Below are experts of layer 7 (counted from 0) of a mixture-of-experts language model. Rows are named router (the router's row for the expert), down (a neuron's output weights, with its number) and show model dimensions 0-63. Each number is 128 + 24 x the weight over its row's rms, rounded and kept within 0 to 255. Numbers have three digits each.
After each expert's rows: a language model's description of what the expert responds to. This comes from a sample of Wikipedia text that the model never trained on.

# expert 25
router:141083156130125151106100150147137156110116125116147124145145165117130172137105130131142098155110099157129150132152102084098143104094137119125125097101108106143098112109141116126116193102099116
down0:131173117170113159142137121098154114107128140111107101126117128124191124113143104151145124139132160147139135089117127118133094132117096120086131157134128124152102182156169099151173124171135179
down1:124123145140111123109126135087097150180121141115171126102129101111129107168118153128167118120134162103133128120100105125115150207118090111191118099134141101109125151149132149135127094090124144
It responds to: Clause-ending punctuation. Commas, periods and and/or/but closing a phrase or list item in prose, such as scientific, literary; farm. A few.

# expert 7
router:108120120112145143130124127144095127140119110135121103162109113115143088090072141117142144189113160105117132120137148124133110114111138118147102118116134118155136118118130119109127134109138116
down0:130126109121106131109164146115117173091137151138107103127147123118147152130088125105176174141132151128107146155104109075107109129114111129123103107131095151096104165152117147141164117139103162
down1:108094140125154153131163117106132143151137132123102101082117094131113118109097143157128147093153158103150173131113101144101157169089158094168093131114132101119118131101136146136139082088136139
It responds to: Occupation lists, conjunctions. Occupation nouns and the and/of/& joining them in biographies and tables, such as singer-songwriter, guitarist and producer; Cabinet Minister; historian and critic.

# expert 26
router:121116192130142140073138139131130130101120110079141157128156139076138116123111097110138129125130120173118125162141099129053136117120140131132099177150109115137156103121153127112128158110131176
down0:161155109135143123099170138112125180122124175120098124150135108143189130121119092129148154161116147159138153115135112105103116108110099098113118124121111132139129158152162124135153112155111140
down1:119140110114150146151155144145104127127090094150141140071134104132115129140112125146108114114194156098203171148113133143140135153113155075149156134131106109110138161101151114155140147127146130
It responds to: Phrasal verb particles. Particles after action verbs, such as blew up, knocked down, cut off, and blank or pipe cells in tables.

# expert 3
router:172120149131124150122096146139126152158117116112126130106122122099142036134101124147150112122112112149101140152145114123083132119126144120141123136170142122139095114156130126108118126117159149
down0:139131121159110121130159112105124116105115149160140138133141110128203141129133124138166099142149122147128160115115127117141126086093103118112097118115116121112172095154167103135142133131134136
down1:094164128117142156113144149118106142112121108154097116101112136148117115145137134115107168106133155157169171147140201117146124146105134103173150113113148096089142154121161096155118141089125137
It responds to: Prepositions and range links. Prepositions such as at, to, through, against, plus range dashes and heading line breaks, as in "mild to moderate" or "2–3 September".

# expert 53
router:138188109115135175169138126151104153163093109135096150124103115152155123069121114099142119112115135134119179168137176121169184107103171123160102140100121120123176116150105114113142150101159129
down0:141106137111114116136136142146090156116136136134128091127168128122188118135091083138149128142138129128140154132123087105129109139135079147146092104121092138122114126185133114149152121148131144
down1:118148149112128161125168139105122138120185133128160119067103152145129161117114130128149156110150170079169173135132123157104130152124113119147152123085130124139105162111135135166123106099161126
It responds to: Sports table numbers. Digits and pipes in football league table cells giving goals, wins and losses, like 21, 5, −11, and other numeric table columns.

# expert 24
router:103134110100112150140156153134127146104128112114123131137138128117142128061140126127142129157121162160119156156149181103085100112106121087134111148065111110140188118125108122122129111098169096
down0:127137115138122113125181108127170151093102160145082091143134112119165106140123119102166128125130174125118129128139102135094137087093110124146088153140129111131157131159145140166172131108116128
down1:076145110110119147141177147133101142138130141150100125113118146140130129128133105121118150096125119118141177147122117137094154142104113061190120114128114139127110122091113159146125147120125124
It responds to: Clause-linking conjunctions and punctuation. Conjunctions, commas and sentence openers that join or begin clauses, such as but, while, however, according, and, than.

# expert 0
router:126138175131150150093140147129139150143131097121116161164119147161131070143116135117150130170111062133110105100135143117079132111105155102145128115136119106134139122103120103126123126107102107
down0:110138096126089124155136087137125106107134128142073102129125135113166144112136122145162139104130150133142150125149136102112115147111100128134068136127096134134152127155154123152136109138097133
down1:154106129099126151180180107116093158128120129110112128104139111098139115127091144108107136087126157117151160134150107154118108170083104102174132120092137095103130164139151150179157137133144147
It responds to: Verbs and connectives after auxiliaries. Words after and, have, has, are, or in descriptive prose, mostly verbs, adverbs and modals, such as often, been, exploited, may.

# expert 39
router:076070140130122137156133156133124159140110113119189142156091102139132154160087118129123131101130122123128132118133102108150120105124161121132107097133135100149100108133104130123135071105131105
down0:131133088118137158158150101141125107081127143132101109115111115100164162138164128114149146105148129110117146106117127139126128121127081107108137120167128149113136108105153126165149127135145170
down1:097154122119130167124171124099073156132139152123102134088142108159130129103118127136117116090135177074153177111137117138139147142112124129175139156119142098115125154132154147191150115110119116
It responds to: Of after abstract nouns. The word of after sentence-opening abstract nouns (goal of, success of, placement of), plus sentence-initial In, During, After, Following.

# expert 36
router:145137143106123138109144146159120150132114109145112121162129185151118131117130122114147118120103102140126108165144145131138163117090154136121106076139095120135113119104093116124127157112133166
down0:152134111149093116158146126103120104106144143128087085073124120114170146141124075126149130124128153140131159095105120094130115121111105138159118115095124126139130134167164111163158121144108166
down1:101132120107116152138171112070128143137129132139132111136120087117121135134118123130141138162138151097186165165104113138166183121119104079157153145117109126086112162105111141164114118141146139
It responds to: Table cells and separators. Blank cells, dashes, semicolons and digits inside stats tables and score grids, plus line breaks and In starting a sentence.

# expert 43
router:177100141151104134132104146140137150123100109138104141107097175095149115122172101090138114145144104098104108120147141120139094104102134104139086148174142111144169128135177113104136164119143174
down0:144108107149101154131161136117098119127160149130116113174133096126186186168096135105135144111147134129115136127147102117106117113105065130142120123117101149122144139112128125143153134175132151
down1:093165152088147158117143125102142167124132134100158124060138117114100150101140155137140120112166172100154167155124142144127128153136109100183144096116153116120134115130143143180104135130104136
It responds to: Foreign word fragments. Word pieces and byte tokens from French, Italian or non-Latin-script titles, often after a quote or de/la, such as La d-ernière, demoiselles.

# expert 56
router:101102086159125146145160131151115152123109105119134146143132098127134137134138106149141126110118148146144157141137137089135124123099138147157110171161141123142150123133088121138148141112116136
down0:134122123151109111120135137142111097133142137121115128101141130110179136119095089105150134123164143102156156151107129073110134090090116121123126111124093098091111131147159137135166119190121187
down1:098166146122115155097163139076119153138135110110108106086139089124130118115131177140151141147128171113223165165126093144164143142101118117155137123127130154131138159132136191136146135139124131
It responds to: Verbs and name pieces. Short verbs after to, such as make, pass, win, pay, plus title words and name fragments, such as Save, Row, Jong.

# expert 61
router:140188129139134151160159131125105159103087083120089144124099131077133146150105115105142149137103108175132152115135106131134142112101129099126118113169130102127126125094132122123159130131090138
down0:154138096089088124110144158112097122137162141134116132123126116098174161127119116118186143126129130138145161132138126105108108112138089110149105119115112108113107143147133124145162134128085146
down1:118108130131140164141154124131110162106151158104153116124133124127136162103114175146162158071148134088163146126164097125127153116111110105190127097117125095126144178161130149189123124100143148
It responds to: Table cells, geography data. Cell pipes and separators in route, election and census tables with kilometres, areas and demographics, plus adjectives like Indian, comprehensive, International.

# expert 15
router:074129149115094138102110152125125141136143115115145141139135147135101167154100132140136147136127095115126132086148156114172151121122164120141112133105122113149092102104098130109121120113120084
down0:153152088162144154144161159147123113105145180161113080119124117134181160121140094112156151127111136168163141139108125101123143064132094101122129115123116108135132143131121116158176138131129175
down1:131141115133142158122175121114131146095144126114124100065112126148117143159151158146141174125135152116151157108120112126177117159130119101158130114073096113160172166112123118145117144126147156
It responds to: Means-by and clause openers. Prepositions like by, of, until after verbs ("supplemented his income by"), opening quote marks, and sentence-initial In, After, During.